{"n_layer": 9, "d_model": 256, "n_experts": 128, "experts_per_token": 4, "d_expert": 48, "d_shared_expert": 0, "activation": "swiglu", "moe_layers": [2, 3, 4, 5, 6, 7, 8], "router_score": "softmax", "normalize_top_k": false, "routed_scale": 12.0, "balance_loss": 0.00632, "balance_bias": false, "router_logit_norm": 1.0, "init_std_router": 0.0398, "lr_router": 0.00107, "vocab_size": 16384, "norm": "rmsnorm", "norm_eps": 1e-05, "tie_embeddings": false, "optimizer": "muon_variant", "lr": 0.0108, "beta1": 0.9, "grad_clip": 1.0, "batch_tokens": 32768, "seq_len": 1024, "train_tokens": 308200000, "steps": 9406, "dataset": "wikipedia_en"}
Below are experts of layer 5 (counted from 0) of a mixture-of-experts language model. Rows are named router (the router's row for the expert), gate (a neuron's input weights, with its number), up (a neuron's input weights, with its number) and show model dimensions 0-255. Each number is 128 + 32 x the weight over its row's rms, rounded and kept within 0 to 255. Numbers have three digits each.
After each expert's rows: a language model's description of what the expert responds to; "mostly gets" lists some tokens that are sent to it at least half of the time. This comes from a sample of Wikipedia text that the model never trained on.

# expert 9
router:090122170194128079070112131159142100185168105044113130154130137166106137160121083071104099115162111070122062173097175109177175169110121184145109102084107086091107152101096133110137135189080138101081163157139153117122124128106148153100130124125129164145080171074136118123125101108115102115122134097141148069136140139122110139120114178094133093102108134128133146180150165135159122130130148140151129114197145155047072090163090152092144180094096123084115065137154114065121149120126116084168110175137104121150128156134136147143186165166078148051139165146140168101203135176119114138150101165171170073118126101132138100145161151179082153162102048137125152094156097120144190152114164166094179122136103156116160117069155174122152172104098105111109165116100050133103114098118185
gate18:145147190141138149105107142161072122116139099066113105088093119134129043098206178150181161141114152137112080135159210096131157080129161136128167095130124131107135104087160122112126081122084074196096082128127111135126209184137108117065129103075156138158116141083110164150119133089165149101165068115160139083054160091100117151124105115068079105107081107140111150147150103181145128087099109186163087186110155139117165118120149067139135154151101119103121143111143139139108119139084087154147088103141180091163164128183078114140171132150128169119117135161141114090176085120124112117135124158148149148149128131136171098090138170102108151115132144180101128120103081077178129133172101174160141110141057103129145097099092151108123184179141119170196167107035112130176137134095150
up18:120118102095129068218129095112148061117095133145098144141141078082078184100141143152105087148136089147125184128126103078209160179128162125127123167080178083176144108101164092153154182115094132126123153142116131196135117108129142147147167089082074175145146113111119059128088143127111161081125167088116110111138131149133192103056092139091145116123147186126129105111154117101092157095144123137108159040114163167104113120119101094183107149102181115122103200148127137123136127130104127165060159141124134129183094137143136120141135123119118150129158119147095107107120103108128149168120071118099104207130080140126154128168094107124113061163117150168145116161171154148055178104143153107079090112163131128130217152145143110134081151089167091056164116135081136093181154066160136
gate19:158112148116119087140085124099082146083131092145170155136168118139133138152125169129167161124138151204155104090107164094098085116069127123111118131133156127219089093089101167131124127136153149099082122150103123100179080143154122113121117124133103129119115122163102128138120102110085118180135140113166152146106123147143107128123109023152135114142146110145118111210167164209111098126125103133136114130123113107108108100058102201170082068133061090086180112090114170100149100120135147208065167125100125182168138119144113118128180213129110130133223118164160138090149182137084166113154154155147142171089111073144122138091169059071132125141124122128131114203116157146147114122075133171120141167129179174111090176153185091127121131099183098148103155109183143113131113073121143
up19:146101094063104085133121122150176179126138125160116112143138132149092143111181088100162130156105116083115160194142141146084139099150172122171126173117147122130100080143160134143128165140098035128136119135144118096127118064095119058104138198117104122136114141127163136115046119114114110111078071115093131147095127125150097165160168095112119118106157058151159079069127132089066111104103134139077119112118093093084114182139082127109082154178087100183144141115143141108136097097167101108112089143127162152147154138107097110168147074122161125144101148150101118167115187126085107149136101137133102210194138146109095160172148098156066163113120140142091112090132114176053094127130121163063086151114088168081168022159177147199130096079148122088165141121132159162119113120155169
gate20:131163117140099135107077126160093171119157123142146138209120076154179158151139115134104102119061156138135156182105159109119166129093141121115146115192181095103137109114158186148107211152128109093125073121122054121103092093069107183139162164149120159165140113095077167105068164133142150099167104067087135057094169107178135118096109142125107137130079088125128129151181066081117144134073142118111161097134125110061102098126096077122195134124137169170130152095118098142147168091161136135119185135090080156110100135137113172122146091075147066068192100117086141100173141148126126127072106071046138095182121104107130202097109098148145109150146076097120087127125144131168149135171172149136112137117134130164100191146118105108172113092109092134105141137160130129157169168104149
up20:178101104128071127189132138092124038124111182147088081174112134148148099140087143115142174106097160157171108113153128171154174097123147228094149179048102138113144070136099116105089109059160103154156132143145163133160110130097125133166106097167112090097118209175106097128102112091129139140132179146128175174166055121111144183099135120171159087103131135119107112163089122166143112123110103087094106113132129154165104165145174149102103104107164198154116142190127127086139171144094114134098218160120086136205169088183178145079116140132134068120106094130173132147131121127112146166140090158126151162154162143095173115121094132102100106192180133111131159122117103134149139113117118135100134167189164119160137114111111127076140144071129122138075068117147160117117193131180106
What it handles: Country names, table digits. Kingdom and States after United, country names in infoboxes, and digits inside numbers in vote tables and coordinates.
mostly gets: " Kingdom", " States", " UK", " English", " Sweden", " Norway"

# expert 16
router:111098112170112144146137137105092159163109184104076122066141175141093149149123127091098119105154084060108163142073115145103130163142148156183089152068100100125104104136127140107130105126101162117140127153148112140084133106147182136135085142119145129129113142097129077155083160094117105104121136136117120120184136134147108152176148168096091180086119138087148097130101085083161163180139096138129099122126174145097120137154124168055103098129155091088160040175175108091174134190162151080103079127152108088139143175206116120127159159186054154166099176149153146131203177154166163146142136194168186145096119129143106119120171157182092165171101104123104189134153065157088101142098134125112165115152055128112152136031149136137140118128098100176089095157113120065093145154147143
gate0:151125186141100121105067165141115135108161121121100160107104050103131130140114171172157075165161158142105193159157122059117145148160092039068057143084144118163167114145115112119142152193143163156155133120110064151137160106117130129051128104156130099137133114131124105100122133078180173204142107080106167155181118111150158152110126094130199116135157157162100176146106108184119115143119151172116046186146146172192145123120114127155132116120139143134176143134166180194171163078144130117140105154151132135083122114138137141115079111202151117091137076125157132094102171157131079122118124112144076106133139101109217174057104177130103100167152138135164123124121142091126161134170135087097138130138156170162088129066157127110162142121077129136105131128148147112149174124088208
up0:187165097083164120105131147108119157170126159128153133173169077185146106121127090061152115124123123116129099140136120151135181151097132094092130051130185121184151138085094054141108210137166040105125110152076142144122120112055124124170083083141148168145122126104085108138136149090156156080087185173083150117097144121140143086134114160114150131154113165143170121107120170140154155108144135125126083125100120151105107103090178120155121068167072114105183137136138108074120091131092167146150140159072205115153148092111108075122117120131114162145174114197124171102124155069092161135151115120077118147121118143153077080167154099141105126163076095117190155097112185196119169141140191124158133162157107139140121056176119163125060071174139175142129097172116150131135116108102131
gate1:086141098207131083057091113157119090111073150112127072095072130133024115144135156078170152127147142124176104190154147121105143106088147151136119130142135139139116162177170125143094120168174112197151126138108074165149154139070146130143071111128136134109126097162098144138093106139102138189063147162133151109095123145163185133145086094139132137150136164135136150207121129179148125062100112137143157159141090123094141126137083120117143176129127116048146071096131116083146169135098176114113135143112136117115123133098185101114100124108136112132094120244134103111118152148088101100195145196117126105125152116124092142137133098083092163118109126086133201140105188105170130140121143026101033132140098075169140137143115115132169184108113111108115140160136151168147166130104158
up1:178207124163131140138156125131117105113138130111101112113167090082108168126141143137101080107144126137110152144113162143183154105090121132105121134107119171191058134111122110145151078181087148173096131119105134108108159077108166143169146126136076092186141147164142076146180101124205175079127122138149111127161138105116118120055142159125189097089092113115187149136082109079126117156158093137125138108119204185097193121084111117078153109072140107178153119109143138138154083134080123126168177171172119167045206082128125168091107140111193117107080154147112078152107118101159184136113156178138173111169146108164130108146054152135098113087148091119162151109040113051147156149158153132121118118110144116180143179158170084124133122163127107068114122129099141090126117153104098
gate2:051086114162134125144129151113175097130140139093134072138095078144166094084130106107199136193109151108098156072165152123128158097145151103141168099097182139155098145113147038154180188124129167153144079100139125134170155119122094090131168122151058133191117118136136114127153178145115118166090144140115160128145130111109097092080150156098131166162117115189053157136125054110079107107061172117145195131136083130095077156081072154169126170160116079113112131115093058175150106132104105143162153152169140174151161079103166172150172139181143163169151083097105083084128131149154131104128113165131177071115129156143128102138160141135140149130130076139104130116127224138139129119151150092083140092087051116120139076125102129118132121137147130132129172111109191167157179141132094
up2:130069086161145128065076142139103134161124126086114179189089118126127148091123204130117159153062118089085131120134109098140096156094139180140161133083124111153116039148119124174126088163158115072111089135142095122127123110100122146174124111143128123110093128119194134095135107075130171096136128177148148141146168175117100185111109160046134091092116134114144153121188133171112141160112137118157131116165097154158120137150068090114119079144069076202216118081143128123150169172148117143109071155119077149121090112175120158107201171145138178076119157178122142058142107147123132078147123104100136122118141029173137098139098096164076148133124130101159182115123111126137055117139102133119162109113115155146098126066125126117136132095096132131181106123154102178125156069108206
What it handles: Non-Latin bytes, odd fragments. Byte pieces of non-Latin scripts like Thai, Cyrillic and emoji, LaTeX backslashes, plus scattered word pieces such as extended, own.
mostly gets: " \\", "ь", "เ", "}{", "з", "\\"

# expert 57
router:178106115123130131176139150090142062117154121105076139151145101116176085133154085182095125086134149103179115169040129103142072127093069161158110167056145104120152095105105177167123080127162107183115132089101154116171144152125162095139065087103162125138096122150089134147162127125068085142114111150160148123139137088159160172114178092121174160117091110164191107117125146133161174140095127095102134102149086074088126113139146131158162149092125216143118124110117122095115110055099126155132076063115137112123100136203059120159194175171078144098133106130150150149131118173151179111104149144172179206192127095151072129166112165138153094150083198119126115166120118133107126151079123113185116131108066115138114145103104187174120120174114159135141144106137120103117156148115176
gate0:103173144090144133129127143114121114122049136158160143123054138107047096096149129157145149129088152115217104126131131119109174135093131128108130174088166128129128081136107122122163075171097086188108075115138124147070133193134080142079102152156159071143119109161159184153172133150121074132212077120154177136130117090145146144155126108121147129150159159086110113148156161142159132090076181078131071107093089117151070106136132083140139109096138131104136160148180166125162088109119113131153143125114112168120155125124092123087141127165125135093145117109146147146169054134072126096104172081116146162128102114112135129123096103107100111129094160074133063116029143120167079122114117100174136125104125127078204143152192180109176113171166190132087120199132198158155092147106157
up0:145159092143120090136123143139194090065156128154095067119109131156073115100111134145103101067164168109114119116186098106176183139143062105160087103073065151148173109159149123101127104110157161123210131143110125083248055148142133173107160083101154170143122136157146083085165123154126211153108130157129097112127079105121027113135123129144149120118150108095182152177148123137141158149114126177115063172131143153197118121183142119145112116146117165123061115167125111150098084154135139173144126129204124150107133121124133093138142130111070057121083123185082152112105135107158146174114114072091126108116089112123150149143132095111148146118147095086112144106131148099116164145119147145103119149088120150173110170201173101152111123140138086183131119079194106098124129148133157
gate1:145157141153135145162158087159126111085107083146134086097150147088130118165094148120150140133083111136089152110113113141180064123081126091131150110212115149134143111116179123144115155159142160111115119135132134102133171102137135058151177169150125102131121181129110120116135115193194128196056155191124112116207173139137156074126183103098150088110134183195133145140086119154161127187101109169143098149161162162107098128099145129090104066080175174078156081136146202143148147087156072089190114100103099119074100140201152114090139147165100079093131153130122132123106155150059152185084129070097153107096100121163125149108100168129114140083133109161084133137132120136198100157102166138119112077116145071103161159152091148079090123117121136091081132121148160144112198167097117
up1:083115204186134092092140132082149123104146117103123128130198123132123176189123103076106157128106173150122108131091138174183146079143119150098132172093117139115103154138170160120179190169111120150131150118133138121130094097090141134096082140152131162093122122084118167109170077107135106140168179130125129092151124170156119125130157102192088121148081097129088122153157141183106092129167128158109069123185085066142105151052096114198108139112141151133164141065174115082135125068095107168126184135134145152149095187124181126109154118145106129159116133213087138116195155081187138158142076144141133162066145128160137109153098107189167125142193110111163135111115171138133203090141168119122130169166190139134129116093160193121148165089042148143165113168138108114120093127122105
gate2:138137160138090155138087087146078111138063091151183083227103100139146139056142090141158105089128112122139086066148117119159078139120101184195131107147113115169114057072101169156184151151118107159153140088121148144172148175165116059112121137098111087146122079087101106142146111136157158189076088146092071151144135076218174103151149112151100137144088116158145148092140125136108126090172097121188164135144109138164146125075129101049141087106123098131163172158159120163098107158138119147180147160115151087141132134162116120172099086195114117089154156125122089173156057154089152165119156101147116113140124123115133122047090080091141115098134151072131110134110135106140134183134147102210135144102179194126132091118098150110122135087148156135156121118119125172097107151101106
up2:123122097085124122093085087153172076116106136098145141082114099105112197159177147129092126123142144153127152110118052151083174134149077130127179135058136151114126132170105169130122119108135137145115118125080109107106078146095171069193116129124130182142122064109117086117095144169074074152117132233162089064145127182113143124132129134090131120090127185057121171127152138123097154150130152111068200121145160134125082141100131146188116113069135084114132143122135128143091180136127104081112146130103140088109137175140115131111080155087175115114084156142132118123128151070120118121127091162103178109065126085085148129108136115199092193128180113106153128127158089116098121094128132147151117122116161052149169098186138178115135167211206097101092106067118090178146139113126108
What it handles: Field separators. Colons, pipes, semicolons, and slashes separating infobox fields or table cells, as in "Colors:", "Party |", "Botev Plovdiv /".
mostly gets: "Honours", ":", "istrict", " →", " :", " –;"

# expert 7
router:134104097159107150141163116090110146181075150106092130076162192141073174127111134103090078107140113074116174159089118117106129157128149165159088132079084099103101137151127145093145121115090155119155148122126109131160151129150184137118120108108150133140139157090105107172095154093129096099078152106111122098188126149160109118176148151124080187101107110073112103148123066074168150154185108110152080132082153120103117141196102170050109109133144113096162087163112121069201110166092183110109081110168123112129163164178138147143174140185070123136106162163197126131175159143175171110096120176157175160132156149135095084103172187133076170169099086134064178138128079188128107118071129127117193171171075107110109119067124132134134112091129118159104095183107102091099136135134139
gate0:155140134150164098147077042107112107102078115110110110073064095145166151085163150084168091160128172111188040135109136113112128107123183113146132107130105149138149160109156106170153122105149126105101059142121110156121104194135101162142144093122116086200143167145088117166112190109154097054147076092098134068182138120133123112126086144146094102090149075103143145093112126132168041157102159131085117044111146151109142100183140138194120101138060135148101087154147101087146095154139110126137132131099083145103124148159163149162140130088072082146206171156127117156112084066125185100103117105131158136151165146147103145127170166077068122139116108148157123092106153134151109160099114165132139119109121166073175052161157117133105088108119145190133091174125140114175106125141126
up0:045085142196092138125135108107144122126153119117128154098098143080151086083145080114101088113113091108128135131129102172141073182130158129088160111108058076104100128146155080176143114112139091079107181136111145111170137127137179166120120147143129114157158196084131171138124112120134126206175092087073095081175128104186161075134153128151133140202178147098128124090145168118116094098114130147133147113101124216117119111150102098185086108087093068160110133151086130103150118103192201168118128117157116063116146103113105182114081127129089114091158137147182186092136107120124138140111092173148105096151121083130123115105124131100117110080082093099178139110118141112169132095126106156101089135150090174114122127111177112132059117156144023134178149097123121197093134073097122
gate1:077107089112155178129143123154068132151095091106187107105089131131073164130099180151116099131055133122154164093103148107156160129126101129134032105173158094144183145128163093130173187166052153139117092152116137135105137126144135083125199128137160112186207159122127183131156188165112081009118120097104124103108151094101129069150146135171099092139093175105109150143102164105159100152130108132150174098157107077139121147133144153086144091146110100131145102131121114116087141142125105154127115095136158120168109089130163173146155131083176119124118053139122117164068148133108095126126112134121113123167113153117123168129116181106186156067105137106110096203142115079153153146114145101099155147108168095047137159100117152092182054112113130127134175156125112073136116094073074
up1:194086176172098143185050086145158115093135121158085118153144045130124136190181107093160118149125130177116190156123132116162142141154124113088105165095071137174146099115135176190129108115093137155139122121124168120037082109157100140168153166167172126162098172078135119146095216129133170096122131115089123145096130129111156154081105115166129152110139115138090161108133173152172192153127117155152166146099113134135080149123126092128149128162061076118178091105122119164130095089141111156138117110153097163188146099087118148164129157093186145099147101128097147128132081164098139160178130182130130155104127194123140149162111127138140127158167132067112197151106141142135113159131162107120200145184180061142155124095096089161131103149059166170094097109120089089153144080078116
gate2:172177115155165151083150153180095126134127129129139163074116161053153169126121143108131117189127118121167117143122147120161117074108081092109133089108165139145133127156081156157162147135151154094141149112044126080149074165097124104104076129065165133117125175089088172097080084116129154165129081129108163103141143173115124124102108160132133111145105126145116110136110084140138140146142143150087118155145109110193065100032110117118185205119121113106140140092127167140099101084194121198163125115167099058115232105122182156160169112098149097110140090106110126110081117135156108108075160126157103158205153128173191101099105119096081120123155100165132076096073098104143149080149177136110085098104157108156078138172125117130141169119156083151136186130117112134163116151166065
up2:190094073151147094144123171131117103085123158107150110130089169156165094071133126157129207158105145147151167122112131098140157125192181093130152149108167172140136183137125132163095086107138204145171128130159116095117119139113149158177121150129114119134129159163133138116056128157151123153102175124144137184138064104104161086146122123090074108086130129077073117087139157129078094079161074157043116058164139132155147139138155136153134128075075108152027115190197149088139135101135107131174119127170105111203145137084082192107128146097107147098160184184070142145180171118102144122094149120083177143064137137112099150103115168172132126101145122088086130149063110152123123157113138123119192129122116079170159121119117084083148133155148101112090134146092142097120135096123099
What it handles: Determiners, conjunctions, digits. Quantity words like other, these, such, certain, different, plus list-joining and, digits in numbers, and raw bytes of non-Latin script.
mostly gets: " other", " these", " different", " tact", " such", "ว"

# expert 22
router:148140166138192091131083141197158090157085090126111112097134071142090160186183113131126129129129133112113102185108118127188107173090077145143138144158100140142138080120072126175126115125092131116089155108115098156152112109116137137176175168065036150124121112098126138121128175123127181138148139118122130181086094091103140111086169179073109097129143120122171110092144139096152122119102139160114114124086165166111184092122144115117162078136145161131149164131060098113128146137086117100141107164090090197116090177117139083153103154148099119134130139171150111121149154131147141085109145084071167070188112125137164147138152091148122081143061057133098103176230151134137086079144126096158100172102122123149103096123171161126149135096091092182109119079065097072118046151172077
gate0:061147132148156199106163098127128153133134176122147085148065152099146112154060147148053112134119156118093134110152129106161127079113137172120103155112116127101116153102070129159160053091210124096128105124115153124098122108124130121106146121097086157159115143138158193122112143110147135188119096088161132101102090182146129120134128119191137102115155103081104130147154166072133097087075066085197165144167124187086105149125053177095120111105128114068094130109067204140180147123118152156107151132179118144126122123117133122131128108151104116175198131120114128113080127207106129184120164070067132172128124122143122131138190175165147163175171133127093114164144153101151101168067117128090179123132104149136135116117087119177099144088178148138079126082105181162069138193128130
up0:088152088127125107124124203114189153143154192145127119170068129044172119138139121108150140185122139126075136112130145102115138142132133099190132149141137146116135091134110102109204176113159106123124145097143129155139101126099157119124180134066183142185209133191144128187136172104057127145160113097117095134111070138120166106176126091134126138101162185082124123146121178164110115156137103156226107155178104182160104126131150099092092090090212144142108181117140121143113158082106108091090148145119111085178157168107085110195118159124171088112118103145101143134082127130097131151165135116068136132138135153055152102121134091137132154154140144123128137073111146119111148148085131106191147108067127137047125133163138084078121085112105162159087116097219136129121111088127079
gate1:117154214110118169141075132110086087090092117118119110163099077134122251206120135132126106117154161129116168105137140108149141066125141108138137125127073146181146148087163111111118102168072083197049124201095120121079198178143100142125137149134172113137085144176124170095147134142146105129120078147109142085160173153113068108169151119114176100141128125080152153063140159133167135119130101125115118131147116173142158152147108124136108133166119097164135126113173096139115160064135119197088080114149097167084101107162129113129108148139119089149128106161146138104111108099181122142132148155106188084169172125160110116107085135134115102128092138186193071107116110088158091130188108113131174094133128159172187107073098118131139040127098117149068118149135154113167122100126062
up1:118135079127116158084099105049112116128106077162165131165129119173084167136134129114170097144055072166141111160153160101152120096124159163171076142110142105159135176111144113132186119112154185140097106125110189060224049118133147117153120160173175104126132156109128141125171108087096116146096149124076126178111133094112147089104119127102075122182188136140073125107133134131158066178143185106123128063123163122129134116133109112085154105092137069070134101105129117116094186154078116135157162154098171166105130090135067132136153156104120138121140138075094154180073145105107151114162150081118069136102120086142136078079116147164101115146121097140122132137134125049100122107113189128078157149138147162075082040159090102073134125080087110130170152155131152142139177105110158
gate2:138160104134181103111144150152098168120131104075122151142140146134084137109174132163142124197102162051213071161077121125124146076114105078131160090112132158154167086114187100107089129112158107140097172097088064152136157134122146147158105140145130148071163172104135195101121120101100115101056110145119144137076079083130083173173164092096150080100160120097132131127150091104153096176099154191119155107110113109138143056125186101137137089120183149095083134142153094162083189165129162072198173116109148137094138186111092122179116098163139166145182125155126109120129112068122113159154189137117084133149102181162161087158129141101103141059107158134092047129092105152160121147119158114077143137132119180151158118117140179129132116123115167093078108113132114132177123066114128
up2:125121169131129138123207139145175097139103113108095142086143135173109101107160163129075223161092113125132138140142180172111067137115111126132203127150177160086137093155107104162132143076152113135175132180135082168131146083060138110140121156132112070137123133074156216117084128124180132130176103113145140122088118144139112119110184174131096116121127191042062127151121141078190052163163166150115118127116111133100104162098168088094162094158193108138105104122105167113126106118136146170143121108125078184124132165113159110144171202096116119151102162167147139103121126129167125153171133107082148070122144112188143102110149118157109135145133153112146134158103142078173141162080155179175132127109144089161080166151141145100129224092079208148156137126159119088135115101118117
What it handles: Table pipes, list dashes. Table cell pipes and separator rows, list dashes and section equals signs, especially election tables; also the piece withd in withdrawn.
mostly gets: "|", " Binomial", "|---|---|---|---|---|---|", "|---|---|", "|---|---|---|---", "|---|---|---|---|---|"

# expert 3
router:137160115101153099108096163178099094057102109128181147104141092135094151161075153115182136096140113145110136096131070152180115135094108174156140181114124134159160097147144137104134130102189121177158154086097159157168062159165074126190130133108147071093128130178108130150084174145147120097104161138181127190131084129111146107104157101114119146118204125100135098113129147202116194145080156123129118100121137142110157127116086064119087136117160113082169189097137116175128078109087095197112085162171170182093146164135147142108117070096161164071115132138127127071108148137122148091120152109059084122186149083130156157154127124121123069127188187134154055107127137082112135102124140192124159142154151135167162072130086074110139098154134115124200085115152110143171117145125166
gate0:133112118116158144102165113146124142125138122119172116168104107102074149162101133093166119089108098166129155084139129137162153177154115110111121156153135146146150121141135196114113122089135169113099212152142141154095103144198149071122119119132098075108124153161131198116078187156108094114123093139128161156163105111149187142138138087086125108080138108099158143109143151168116158161108120136182167127134107124109096067161111114124145132138105059028175111109157121112087086127137119100175097162157105098128161182080096174089172098161158155100112130124150084140122148098145055136122187144141048138133142070089144170118125095141115108164059123197157057132120127106178148030153184135064109150108111101139140144188097088118084054122074120200104094134140126128158125134152171
up0:095106140126138181135124150074129048101117124084112095104075157154152133165110157168139104162121149133169165130107076070177111113101122077159158173143133114137130141178115103094129072116102110183088141139140142079145141166132126127159111145115085070096182147150096127169162065099115196169110171091125098124189119140124149145143138120118121089091084102163144158137099050153138145118113105133100159069127178116104100183078161131154142161101115170094172095098146131151124095088099152081194071150130179166106176112107119109120149166163185114092180153123132167139127164124174125190120116128157152147094106094138146102160142140148098121075141155216122155168096159092175131049108088126101133195065141069143116169189081165181122092106139122148163128090116123098171144139105125
gate1:084078123111101146161148150128135127125162125134061098203106135134118130120142171073132154115150138150109105121119146132151099185093151122110152105115098137147121068123178136125090161117147124104101146150125058116153111138181156142106124076149133098104103166061124096101206133135152111164115150077142170114174075117150073143120115192147133143139143110152126098168136146132171178161161098110062130130097157087087172094091151101222174165152135054185143088146130128105148091135151121105178147155113109179135161112168039131124135120126114125120193108180096128133143128056158158075141123122091122165101115109139052172153174095146128120112163103153153137106141146168184189161131043190141113092134086136181127165111133136097093088108118102052146164073074125129110106097153106
up1:096107103097111146150150153139158158125138168091162073202181123150119171100153123121069135122108081187115088178171087154098110121124092138164151134105154154128119120051170123070145164078159136110161100164103078107138138145142210120085133153127125099084098162132110135097130169165169187173068172046167095154131140107137076125089088187127176127149094140122108120157150096151174160120104145124123121175092102101099116112128142128157117132203111151141187153097130097130174128147177129178125163152099084207167138126148129151094113124097161132195137117194160145119116150107111123043129107079136130109046119149147195143160124090147083159140188118128138140141171105084111200144186137132163120113124077134200133130091089127126132145131175091142153151103142168139150146097122137
gate2:138145123067089111116136135112096127147123138145131126144149132157121166144076118022118106125154104114095155131172109095134144134149167106105138132191114108116112110129100155128103182164133045196120131108149125115107115143090171097135192112105096102134140184144118234073142103171103153107111143118099148025087094082135095119106088143186108085147101223081128146105182118076126131153160138097137160142122074133146101164180099109146161083119145119105128132174169118196088075151122136150122132191128125124192134097100130095148175179085133103152091127191171095133119090125145149142163141156143101088125129120155145118091099054119144171136124169079134125161113123163155141127092100119106100169180158134173147118094135089131103151107158087112192122070140105187180076135121161
up2:154098085090083091116161094092068120167187089117123080171164119132120094086101102106197066152157121123094091125142185140114087093112102148119129127110081074066156141068126126153139099095148157099080130202119161107095146161157144179129126129081143111113137140100135173125118114123123070177144124111157056147146163110051156116214127099072126129157097130091146101177175079204185137120122154183105050145113075119088139120100143117134147146119090108143111115138104139148099087157172159112138166120136143145167111097168127145128132094128125154145159109102160094138166107196142079093122134067152136182138092159130150103171105150112145154144106106102134066113094104061129073095120095155118110089083149119124127117151159100089168166136117073121091120172154165154067184079138146
What it handles: Sentence-ending punctuation. Periods, closing quotes, and line breaks ending sentences or list items in prose, such as ")." or ".\"" before The or He.
mostly gets: ").", "\".", ".\"", " “", "\").", ".”"

# expert 44
router:111093122108115162075077097124122153161169120123064165156128090139092084158093146149155109112156127140069137186183126078179148108133147131132148129147141099064142097106096131126150116103116090135150158092136109120166105109112124132090107137108124147184132159196089099124101162085143075119114141069112060048190162099128148134099083085106063127145108127109122148123068079080143136117108140099141071149135146132106104083154147140109075093167127089148195088130115112118138065195168135172139132118089122134121097149119105158092177156134153102141121181130176145110135165167152138109115180151130169095093131159149165142131127179157085099105202110070043179161106096197156127104121119179136106073117130066058149148087140145155130173188136087089115164162151168116146131107156085
gate0:167120160104151115100158094151083139093086105126145070118115120113131087118128161187142157092132102158149149071109138082110155099115089158207148145117109156143155164133176165138148084119142086145107106128138137218153183101154141082133105129085186045105083116091195170068161121088171157133119051125098105126062096104099160119131107121113179162102138118109090115152095089124141097112124166177159112169147085092117171092173126153133118173127160185089116151173141135131186131116120176116090063147136140150153176130151171120134120141097163089151163113220132151130135120108117097119155132131112091162095114151108154159086063158135115069139068105133147130138054130119100130106185066122086146181143114093129101179123162087165094201151109161113080135083106114118148100115096113
up0:137150213137112118215073141091137112095153159105116143150145090152079081168122183105145087196143139099128105085128085074074099142063070082135084114072089120105120139130144178091151094175200139099172164125147111123132088037114128132154111178120122141120108137087160160140124116157178127135146137146179112159117154094141185129154147079141179120118100151087032135167166101112109125164126165117151112189152131154185090136074125122174182164144078137156138114121127165162067094085136090141124130111099117120119169164118157142107158154138143091159073177145104171145157127102139125176086068133097153176066145080093114146112096101145139176118110158104152084148152153134122106078088146158127153123168153116127124175162092115128087131105098111101060132137183116153114124095112149
gate1:144136129096106075099134118185138126106170130100143197144123172102127100087104132068147193105116093108096079155089165131224099153128127120091137121129130119080051158167083145101102124148134102141142113182158099138126148137077151118102091141146106087094127145125049172117149145136117160135135148081122115094161115144105212113117075054138159092125134173080134171157151116159177106111100152119124150129127097128085144120092110096137146148169155111133139137057139127102108073166149107116206154170092132111121119132129102108115166149118128152137102133074118116120123099124107088038189128133135083068133099010201109157116152118147070154085136108176187178101127134139181138134108163095128092081119176100137131113179086152171118152151141107109159145086095125103115130128069183
up1:112138095112168078138120124157132102136082156069131100154088142126071134075127090109102111123194123111080122109115176094167070115148160163185170059121098093138139206153130073101115139137134143081130139089129100119103139110112140123077183182152170161189114132132136113131110108144106123097082158063099072139115140127106159081112082155106132139073137153178134126160124084197198096182106102112142133126128051148158095169126127099127117153157143150170149099108167128122103153156128109124182191131169133147119097146157090131165165157092167123152081133178075154092094102139122111115117133125120140066124082161111139136083079176135121142066090204135061172065155087156113148167131092156149101154125115072095163141067109160109064123121118094095122155094097115150057114141149106
gate2:182157099176139163100138056146127080190127140173144149124120068111076117137138171101179153151156187119149096156124095186105140111073134110178115139163145123160167113086152102099132215130094083096104093101162144162100094154135144113170110145108156117076169089140105105134129102133112120104165134120134121145087169137160144126120100113059091112076131143161085121156108120164120119154113167121120150079114136079180191067101110132142073131144147141132121090108142141209139151148080115125178167072124150121078147066164144115128106133109076132129114137176083091133112056089180157150151189059064121135104145086154113078132142113057098139130135133135136098181128175119112122112105170159071134132110186081148075093071152102093065134153144117127156122169132191146192125139133116
up2:134087135136166116120106112141075128100123135147123129129117063153118135203103194139146130137106127150125161135112137074164086146071154134105089140087079124168093093157124120082113167124126096105122167112105148093133104143171115044116179130117084120141112085116152123153119138127118161138076150131102155140166136121166095132094107110151084090124171196155096145105108155115102153130088152122120105136131125124124043113181129090103112087130142136151154122107090151087072099201157189132168062175115129179185171032144117144068137144162197118122122159143113108173152202054140145159118087083077107121132176142115151113185103104109104103083085114091161196117122161108104147166124086132140182119159147085093089056133114150120179151155101085082124103163108171192165130101164138
What it handles: Parenthesis-opening tokens. Tokens right after an opening parenthesis, such as key, IUCN, born, abbreviations like CAAS, and year digits in population (2002).
mostly gets: "incumbent", "Gls", "born", "DST", "disambiguation", "which"